Below are experts of layer 5 (counted from 0) of a mixture-of-experts language model. Rows are named router (the router's row for the expert), gate (a neuron's input weights, with its number), up (a neuron's input weights, with its number), down (a neuron's output weights, with its number) and show model dimensions 48-95. Each number is 500 + 50 x the weight over its row's rms, rounded and kept within 0 to 999. Numbers have three digits each.
Before each expert's rows: "mostly gets" lists some tokens that are sent to it at least half of the time. This comes from a sample of Wikipedia text that the model never trained on.

# expert 27
mostly gets: " (born", "In", " until", " January", " died", " November"
router:517525395482591510421494469505487496473496525456560536481428540569442434598494551517499474512400531444461480531375507428565528508506514476443521
gate0:597541481446463564438482600589463531393604416459455515543491484418534574454576498474575493321535581569491524490548467471502552455535509482511507
up0:545540479504496477451420406436464498565504502518538481494492478516604414438514519484487490579488561486549450499593439503447504469476418516539508
down0:517548526519540441542518466423573479456441461528437535489509504486601540421465432589503426493437454438565487458563492513430498527389520500527535
gate1:468520487506478531600520518493522484481473515477584501584541506376590512452503529492429402389443517480622568520496515517469581483510600479549569
up1:550554511506486517420451486412505454582477481556545503493561572610505457517430526496504592532490461517438421432546462561540398516452471472423491
down1:513504522497530541485571473433458505407441473484494499525522511556451523604588499533406570511508533461488516529476484489437561571544524457534602
gate2:491564468421526523508580401478627532437557471489406474445394500539516456509506529533516481563544494657462482562415515563510478432488565499481546
up2:492458557601500556518524603526524456538448526555526499538551485564374478484512597474482529478431448458506508466520462463591492513463478488532453
down2:556536438476476583582500485519525534574564483500455511442426518553557456474523580500542519487495504513528427466583516530465526449472489545519495
gate3:514449493523478370548522515546565476452480477548492551543529408476493428620402424469457482478529585520485418522439441410548510495533507520523621
up3:505532573461520517447493509544425516450478407440449503562458491458558558465518505508411543559509535407412579504509457518539499391520521448415436
down3:547481515556525596488515499517526487530519460474486502529605578509429497403585529486550489525430537477469471491524500585536567568474429488520493
gate4:643602518569480537457476441517498518485432521458526463547391487535525512542523516563575479498545493513440481517505575464468523516426527495514441
up4:413494485437558504489508517490483406515569428588458569618579445486485464464471476445351490497415540529554504499529423521461533439550534503451495
down4:491463525497403499460356517486484492528583451498436565546532592526566414460471421522490489405504520451621444491552546533557493469575523451533434
gate5:437347469475553503551397520550462433466474516538506573535564427544491529557442521512571491492582528476473538553526392526367564390503453498519513
up5:491447521454512488468399550505385469502423532583481505597459441551430521532497503479573505504504488433458523552496477518517598454466489450515530
down5:431521586483516536439487495484483507580423522509469454479513470532438520529411463475521576534502484408455581551426572474440529504500565514489505
gate6:452457511519499501454440565534506516444476470498453494522451530558518494597459508586465462539527474383491508509464481480530584472552449503553539
up6:497444511535447454409524466493543502411527485452478528478459512547548547465506484483451486538502468450502577518467485466564579559552540507583594
down6:475489496531473488526480504462454510425504441466479432486467460491505514498399500545565575609505463571397466415469501440515480468505565439437466
gate7:394563446502579471523565481596526511511539499448489502469582433428427473483511519508442494479451502512469527456499460475449478459472516524561476
up7:478424510604556512515533465539475520511611527457441535510462458430472481547462471467544511497491444530523462434585459394504499504448543433474500
down7:444491530518544416531539530501579390506415552399546550440488497473394461527464478509478582572527522521492571516491394446617425425557493465546437
gate8:537481547532613508505460376455508488458473386477607614515485531584593466454507519519483478431484513528465441500484491507486569495575490404500510
up8:559540529568543552455513451556553526396413440529522543589453463525503515427575448500514516367561510517486467520518522484444620470574532422452532
down8:509521512506462505508509540468495425579477457494667439472475579624444490530495506587454551474568501558474507515514488519573500491485478501540453
gate9:578554539501510540563470452434432457583481513532432375493517531489537504430479545428566489494473485527549541499567491466487448539451394449494526
up9:508538497483462517481518503553508499477525542555611583476483479471484459563522515508493431478579455541478512407444503518493539507485585598468456
down9:459575396546563576525396533389529514489448555578475439533527476378477516496551466465503506472548533554503544534509503476528567500604457423498489
gate10:544554468552546439570476342536588535515561546424514474573451421443455520500548526596550492508430450509508524470490436485583461446511516519581444
up10:498518476517602478538513452484540570499559509404495465567508513497526542568438525539480471390499444442499532477521496456444464392473497512445531
down10:509575451526581511597536375469546540432488493456569464507555380416377575507573603513484516543500489543448533497478474556601490601512540493443411
gate11:572535484471482545539507507579458444461513551452563497471495523483502484574494486519564478470532454504525378450447464521459472447526576528479477
up11:553526553513411574478495553351534508558519448555414519566473427560608513418524546470446460415496485440577553478544515456570492508493459473592478
down11:540490466466474547442500555382438539546465475464462482496546492514544470524440510497447482469576489489512512547473520399497440503450466547515552
gate12:548581493513539453520539469511500411462411495496471523631425508565477458511436480582487431525519520538437449566468545448574624472430498484480527
up12:504511447519538592492468550560502503454493533511437498527527427515427539561482485443471471436513495489431467512380535495489530472483423510556485
down12:537495550515513486511555540418544482464500498530572428529411454501403536514479555498571448527493483450457474501485550583499494493450528472505504
gate13:489469506486492505483578518480479550500494496423480548477480482494440488455534542596484513509487552418450525491549489395454418556480631473515484
up13:369385568503567454462450592542521478454448405501439464546521495453537458539546559359466536499505494479527469451449575492567600487491560482528559
down13:519509498437539440519492428529494519537521525524437500530542555445572502599486388477483441498479463384406444490473453499547471505523518481487434
gate14:602582501473462543419477536560524496547555484555473567491574474501497572490512494581564503528541531501496556563544574498501599488550474520420505
up14:420583518540481496536606484475495493487539520574540551568498543459517562442539491522659481432515437529543511593570553485453450464481446457460540
down14:531512459526498600536463486485554545561615447455452452480492559543554460487470508524557476480377476513536476456537465549562525451513484516530524
gate15:532581457588469594557469519406542496511494462442470532539520542537519555508430551546533432521488481453442435407597574399493580446494402536584489
up15:429561504556545435500441473506497475441435537524578454553502448513518562603528608479520434487460537502473498417475621505481589518470435480528457
down15:525518500468474505509517437512455555447528472488575408478532425569483549531470514453492594536519582496529431531429427479549508553573506498443589
gate16:479537572580501505453506578567541564474477416479487553450521505495475521525427481499447558507568457481479530487493403456475413434435497483521449
up16:433497474522475594467444556544440506452514394477568516437557466571477544412434535434582479511559376531515448531400481491486524547424508506514503
down16:522500492574475492483446489510528582523437501400538432478554416535434507480437413483575568478475447439514436573506450512539453462477489499413517
gate17:463482465444604604407557447454424508534586415562474468513547530423533512378516637475490429555490508544560427535525478504523461482509502537460476
up17:535532474525472424495417426543528483563525536524575503544531554591556375502525443476443577512484466380478536493510471501458481537419479479522536
down17:524459525533430438539464578474485439463387435551576545604448432532604456469508486572489563528485501607499408534499563516417462538468503492642485
gate18:500468455470482455549506455518468558534505497440534374538470481498524342502525496449441496487467515654478485455589486538483482504502408563517542
up18:545580419599568563523457525473509531502534451536393557443549544503494513409446486542484500515570480488605436488581470506539463464473530398486484
down18:523448441539482491590448464519473429447557447521466555547560599475468497483511500600559483445478485532446486431462484514528549472472625594449508
gate19:452514544502546425440430558484495469547441457520561474495485566519536533476466522467454462548462456532509511534567473509489529538551491562487436
up19:519580427476459459497422510383558497506484499516472487556450532461625423559614558491557462531542461574589441427568472534475472501462528510487450
down19:503522522492574534532574514448509493449494539560442394510533495501413385456474519443457543551563574472388532440387475397494462512473451470521566
gate20:510419534438465440510538473434481484510531621432595412441537543427604483419491536413468399558511491554566524613500430586544460532455546476482567
up20:479583517485504623508441493542533477509508501605452628509518516570464510560494487527534533473545467475488479409483586461510504508496488496575431
down20:489524567471512526455418494545543548454490517467551466561514531567561441525522464465489550562540520478492499531525563485445552501574526536496555
gate21:582466495433550525517526493574613550420473591408500480420481554435500500503506494505530473533474567584568499520442508540445537526523500627435524
up21:499500533494518521527399538438361479554526489512555559599507527541498508473500487499499459530513449349547487426543481421526509467453448433558461
down21:514567520529527513488492481461554502527492566551484474470501549578529505468571534547562466440509552467572511507460500534565522441480454483486537
gate22:574525439623426512523570462514433541528518552392441384445532469406478522511555502517448505481486524549524521577555493489458450407541511462543520
up22:550561534445589546555455549512497499445553446499506525509519535513524494386467576520380490493534506493470531526548480522481550508410498554546584
down22:513540527452532513446554548536528521552539515399495392484485496440560545553520572463548443394509405458569492575580519495561500488508391485482527
gate23:570550548453459471396521505548551541508487452569523527470534507614500510551506469498445499580510521483447518493444519570504508511558505576457523
up23:521480535565604556549403408496473483583436501536413442465437506464542544476478504476529530514556401585546434487518526533530502489464522449602546
down23:469449563513496414515505436502567482484548499532565544509409594555602547455563520492508471509491519549637443534550546553434452449431474547548536
gate24:553517460517475571477500465457460466546620525609441600601512546500466549474481532548494473555452503493467510566523521481548517542482483461558429
up24:390522561506537465584497511477544491506491464441469487381422521576509415459529454481521467507470448567536464390533493517502433496490482461554600
down24:490505530533479469512494540552475525583473504484564453449611476468522473543522468457558444436460479564546480456527477506482430495588397463487440
gate25:606633449489472546472510426613454570498443414449575554560489521487478558540559523568493470555492564521485518481555513565521585478593532493491481
up25:512361549497443509493564413514566443569494565518373508536499538389437559445512412479581431450568581422491469479479523443470506602420524519513603
down25:458458542503592513577516493427467518444644571560414603505495530427567533414520516529576428485494488605548529572471445424445487478358502463505470
gate26:512576480457483465506474451499498570540485539550569486409469531525520536487439553486526485495463451453517536568490464556517504540553549551511424
up26:400474511421567528529547442670395478467479490555485473441496514490471572548402502430427541438466536462483532559439503509451540552503500566498483
down26:536592513565528422523442492521487428523494499473501503573354545416514531501549505425466480515460529373537566497562537547537428458491444494551440
gate27:454513392545433551363506486487589591545532498474558463512488478469531470423456557501535516497406479508510491561529450521561459528467527423561436
up27:582479584527566537508507444499464581486499536596454577486448549512502509539509539510462513406524493477434460446596516492347568386515482470567521
down27:543482485423502529558582403516500458435513529547570474477457416557566478584459413489478507474503488535511452501584513488531556577474461530474552
gate28:487525428490497512514478502606522570545483516467518443442445481497511570461534543557516519471465531576478470471494553469515562557426478484608510
up28:548478461484516504509559546569521550487386460484503479524477428454454569485492485480477510513496557512504515471483567461541549516505538457562580
down28:434500529463556432500552534547559528429478519552524490442483475453473433537547447493459638543529460484478493461519510505464466510517406498549546
gate29:438432495470578460482512529588522464482452585543440540526417507569428597540452478447468484561488589580456551536423478501477624520548453605466575
up29:500530429460488465404425438504477542522554525530505542534451487506446480447389445471424497512522422479477484505413446393514519502595557498500409
down29:450494489538615450557469528464620559503497451548476455426498551511483420549468604546467518487454536499511506505423521576500523501549529506458507
gate30:404574557513574534480410506512458426552492474545465538558556486564544529453420522517507456577467431478598434498531632465455491526459497453470534
up30:571495458480425570496525526449531557489490481481466521444499552529523430471562523484551510424560440543534502446538412584506473496431529607558543
down30:506513526484597539504536465484469498520455538501543431539436485499402484472520505586473556435474548625427518525455477520517591531437598509482488
gate31:578434561482502475483379562414466430478574517503460561539347514437462608529438447490583500480621541544505503539512571499537579546526496505485479
up31:473559495474494583529582474536435420584475361469480416567524661576507528363416449512541491464520493483465403504541510548460481598559467406513517
down31:557465508489490552552420513454454546578460549397523431594465451390505547462478506494489486530429503492521507521498520536548489490439472524578473
gate32:459469589522486492500524590533442450447557485502533536528395446495509578562520500529490568505530511400435529486448424463449653440498426401524517
up32:536502488574547546420496497411547479524414551485465465510454505613428436484529548427406528447425537501480501469529631478556459505547510592375410
down32:556487521530513368565476517510499483559624487507487496464563584494656526537544539484542449498489502560543472420573481522482488488529583493605512
gate33:580590458501637472505483418561475543442415605524457523449485405590465532452500415583436510492494429462452438563529554484598505503482574487470510
up33:565440540526531492567576469517469495471563425595525562508545484516448482522450476521583476587507435486488542522440535488566576480487585502442411
down33:569531580477526466502524533400601462575506438454428466510493556524495532457465521490636473545471472513601354510447550472495371476487496546495466
gate34:465487486522569439514503524432570523445543528476448544474510436453400551404500566526484568538460449426467531486461451485517517503472566512468425
up34:521628509506515525521449446435476546524413500467545506453537451559499483512494487507432513493515502527447505467423493547498421503522558593457360
down34:556503526625504485509435504467566544550427438552475519506412565439524562484444516559579508549395464556491484457528460440570512519605504419497479
gate35:344520564491465410573492430604448485482559512489532492523488415518431509561502539491466546466416502549529556359488518504487423470557588566532551
up35:581468525531483560525464427505475492513568451471504573585510505562483457499474404432501510458526413466500481525592397564427589394535423488472534
down35:429524610472486590459502584510486630522488485456535525596464471541463507590515512512427405437512553523454433520485544475488519510484429511532489
gate36:554509494575596437478475480515490518522506466544494534483417454461462532429450541439469463520379533642514424462482567463549569448480502541514469
up36:499590505433599391480491417564518439493492476573611534425515498604521518488392470463571456468531414563478482432480406526463431542525504489428443
down36:481495513535384437483514459514491499458500496451566457442576468577440443598449492491440558439470559466433485482390485477523480484522514552430402
gate37:498466449434566510535520384509524527476521378550531493429477528501489498442635483427511493466652509470434494409501419533462476492443522493504470
up37:556543503519456498534441440499528483491417483461523439467506445431571498578568478577558496588461534528566482583595599514536444423522570562535481
down37:669536494490534437478522548473459448482483494383481411501543515490583555551418460541526490499518401462532472473532531474461598523454544482502495
gate38:411438427556454551476495544426534559458454522441453481497413434450537504567503570496417504443494561394553504546479585458552481447482470475431438
up38:457397491544445517589453500431581508472483438364519472515449485434550550519462603591494465484460577507592496489543592459457500471534595609372449
down38:475421506554460571459576457499476514498521445428480500426514549520487483526458487491454557515525473488518571495566472415500542501474592495521543
gate39:535499441544432486538517487450487472523466538576589504546524508472615543337467523512453381447455507538574520551494465548496529468435552466514555
up39:550575527446558545448440524511452495481469541424474521481474573500428455478478432508512485485515477495511447339463582474506534547465408487480524
down39:449537502531507526505464493471480475450481499420604523563538509499490518527526531547401555506498440437456464454500489452596512472496469560444557
gate40:559421429493473495455516566559570447545501426458543523522517475563571466571599428521528485533514440431540532516454510474422537578428495491538429
up40:493409529461559442528584561518550448476411453494485529436400484474468531538473484581495498620585535462338496588425423455481554477444456455558557
down40:551538455533458566454494493430505482556570447457527492528557530448458521553528381535481504534470471514551499452485522541441466509504445517557458
gate41:566500467548489469537561492475444484502465543561532484468442468534472424496459488429538509492532478484442411595503443491430516610407527491572522
up41:531430533535503505544483560545514536458476494476512488419453492481546483592455520389515559469424562525467444492498430569434447457550406584437526
down41:503630488450543450577611523427487496528369467417542377545502473576513546551505513512487458520516533356514552504505486421548474538461493487515523
gate42:529526491526526534538505515415509568575546649503552424385487450468549557571534485593478565484530437480477441490505555568413463538439411517543508
up42:498499474498525476527472549500593515533528410488559481507571477494477504418498563396469468509503535571631471501476474469595443487572606471499514
down42:493461545477469534484469541434421404449587466485465602490542546462582490458447479418555546458557546494512435475549507532484578419502507455618532
gate43:402417575462451485428543543429551515483477511461471384482562511513427480484519504379396579482419501467503595471441504463572420458514544494474625
up43:444423504495435433575574508483534639450385433481529493489568420538463481530473526481514587498405446456395510518482528456501483421547499470442565
down43:571462533555521435538489509513447450520580463471509560526501540430438521470483526483534476504493482536509385459560552538501411637365451498394521
gate44:559544383501586504544567440521570513445544537464527528503527531428505495546456530449484522612504414553457409551406451556527410505494607562461493
up44:455459529535454516544527483484529426499559486506436471560460531504502555454528508565451512448386466385513567542539499432482499526497447442559529
down44:541517616474484522566528523545489500431453520561571562438388457502464543501564453508555584542535458440569461522476485495545596556388496485500547
gate45:538446525503575501505575542558458459507469532640503517470547476556471537581468431372460477600464490488515406527449551477567478524489552570500505
up45:499453464497494510531495507502671542523485498460512447544529543478464430458481441562571512427576529550481535530497449569430526477489444433496486
down45:491540478484507573419458465477423487433547549536494560581588541570574395431533517509454484437472559379434526526550536516431542482518461514579535
gate46:447443519516452531543608523547450466484496548487538474498397484541462567554535508521463524475518559490487508515408547540435558414580495515514450
up46:439514421537482421403557553440576481506407519481464417474497505398489467483462503455494507560484513405513513397487593442519493466360514511462486
down46:517545404520477521500508498459494528465497504520401495532503399429571494435522485444549500539524470494495536539524475500485534468527543475491514
gate47:370547487475606467417466457496435411544459463468467496460522526599587510540479472487481460537488537407476452522506526438412462414529497493510466
up47:623450464496436496623500544524516529518545470510504435428468512487477474456533497566498521522455436620541527414476421551637528535413507511512531
down47:553466460479552541447493465487440510544506529410509522523416467515486437523538495572567532443550550609568504498504394444589509472417587436499525
gate48:442511469527531474512492458534483508509552465439462486554484389558578481546522588465486556548526504481478536522491483572450465492498508492511413
up48:513579467460438556504464563451525512548536546481425390521515406517504520531537551405448503471485538491527595456500529473549480428462521494556479
down48:490498500552523487492436519429533555528536490527520525449418446471480437463553536439524564455514521514522559506524526454495562472488469480507493
gate49:470493445483462486584537435483458479489558456557480519519527493420478500542465519426519538587525604598463520487455499594515484406508503539540456
up49:536464536504474549391458548503428551513464491445516526543483489559498505440636486537544464461460493462525537417571520552497495500525422492500490
down49:463543466517492427430539487563474532580493480505433444513571469471540515497432501585489487496546547582589483537472511516431483542461529534486435
gate50:546578453555535497454422491453480489512578439489562570510417535559528461487518460520368436482477523526463509444537532398486597480581517468483383
up50:531533463536512474543460450504440488466470452448401446575424554533496490472565501553530491471472519522472574484468568499574591524555430592442441
down50:583490469476562545356504531487468457452429489503529455506452490543407581503547506520572444521513485488530564506441460457529572564572508499512443
gate51:439574432415520403475537439663428562438486468417415386540432450547444551410561467560468501521480428569441540448548513516522551472564552494522514
up51:490458515540499455454461551482516582452553451462558487556516416439526523440500537536450440441506493531471530492477438425515484440510547471459491
down51:516561506484499502475508546527506606449514440460461404583503439501453483563524592485462562472487591463407517463438486490517502502557528494503450
gate52:529481532523453504523450487565460552403515475423452413483466481450554531480563478561569555495505549632470501581573431593493476543535443581464512
up52:609432542565491519585479485451469617489421536398547347549417486523604568457466473455553526445429545481497480567540560518542523586456482528444547
down52:482537481445460503456528504563527427508453516533591455515573444565416464494592458524475482498462557426398636539463466471408450449448474459538544
gate53:425549475482500525445504519468540557559515443487466460442477475516499470394601582446466403441468533562509550573550318469569551478582465511600473
up53:444489455480565424513509434523513516542502419611504466464501489489531489547464419520439518464477415539472488494492627401510587580488524482490529
down53:449521510462444440538533522434581536517462497471608484487510463437467452493585490495524513488536545449402505463419547594471516487532551445563517
gate54:513505493441538530560474549520552483501511462522501481477496546460520547490521484479447531472423473449542528510507478496552510565397429457508540
up54:553418423452533487536463467496506468513513471564481425484486532463511522476605510475451452456447469472554442509418426532586581489490488483534537
down54:508440552489504409461539586514575442483520548435558454466441452480415479444551450546568456449481507465453562539485493519511475537476532553475586
gate55:453561452524546553537504526529536529527531430476470495454443549432482511543488504490510479530432503600505520546561502521507527507451525417536485
up55:496658482482537507527398493501492538469459431451549584539424508545458459564457547516499552601465468460460529514442531496505557510509489539559415
down55:471478492508488470446542547564532489443380506432542558437503500540429547569516592596473613546517496476418563519502506539584447542513593526485512
gate56:457514502570513462460495502533568471467512506520544392452535495459415478523623556458463488521475509486452533518536528539545547413468456522542464
up56:467453399400575588457466480542438516452441528481494511436553521525502509524387533391535485494560487470518571547464488565430500516495451443502554
down56:524513362451477452500450474552496465553502452447551414486503498540468572506396560517517486492487508520579515436579506485543536550405556522460452
gate57:510513491454432444607453549509492469373553431510562431422546502475491503516574524467555474560520508493539514427500526557584443408509545525387437
up57:439434493470504486569539552567484406394457496418494486454552561498414509506470481481530538468587616546452530481368489502539497408501534511479545
down57:430444495537512462614486511555552558493457539454578500470362518490507475421412376455448520464460421575563451510611584468541474569551470524471526
gate58:525510488618553474438628443526461445517546530504479531514459605503466527475527359480517581416534490508487565521464529517470565540456457495478527
up58:457557512453396547472478524475492459475487447482500510471568459529526448568470485524416542538527571482480510451461597481526467473604414580522432
down58:548469549556453458588441503469482617568522403462393520473479474464477435508524572424591534410524544567474469520570545573469442538504497514462469
gate59:486480456481526457440512547617519455500523541523517502529582504468424631482445470474470578547461518562557495566519496521438494515451513560482469
up59:371472510493537544600465473527524494530469469535501486498498401576440450538462549490530549489464516518553481394556508453569490504508476455494534
down59:545490438477507505621472451522502473464492406599554471438547449476544525525515580454465540506443471568477503512628489506486432528539466513557542
gate60:584441475550471460517454551488465503482545405485573482615400444554560499509447399504543494430551499512494457558488416449490582442442493459496512
up60:425553523489512513403492511541578500531478580536475461459598515494505504500546539503396516491464460396457552527505499580502421537558569575392429
down60:510478523558558531483460450542506582477507433500432602541523511521510465493532543554472571470494448489497420530570558529529565493596540564442549
gate61:484512409570467444574525553562572457446532482524475568512523476381476418484436493427425525476581446536506508612454490450425492481450521477574547
up61:433469504506463471602550583605569486451570438499490552447494489379508517546541396518406534508586435516484550563506492533483416539496521516529530
down61:467419475490530541526531532519455494471489491475522544494470400502448534532541498522520585416396492480457640551473470471572596520525430568459539
gate62:520517506519485484464510503612495411491547487509516488594503463429474623538506570449566526539460544497475572603417448494503521455566527478473497
up62:515491473506577549471476454496496549561447549567504523615398509552474547428561456455516509421514446550518541566503486483634549530521515453575521
down62:546629473497529528445452512515541422500551520457528537476505541471423479545518552518567521477495486523482477466470487590445457389495547493513460
gate63:555502511545563538505547544435470485384457390552572490446497494490562586545463472535559494462559494543517440468537457462466531482492460466514458
up63:506441514469356418626476471501524554582495523466433519496464493407447496513539415446517453520489448491524532505497433462483449463558446482548505
down63:535486461544484524514375499502428527502555448474483472546490460495473502481571446466528408465500554505486516526451499466495473507452479461529485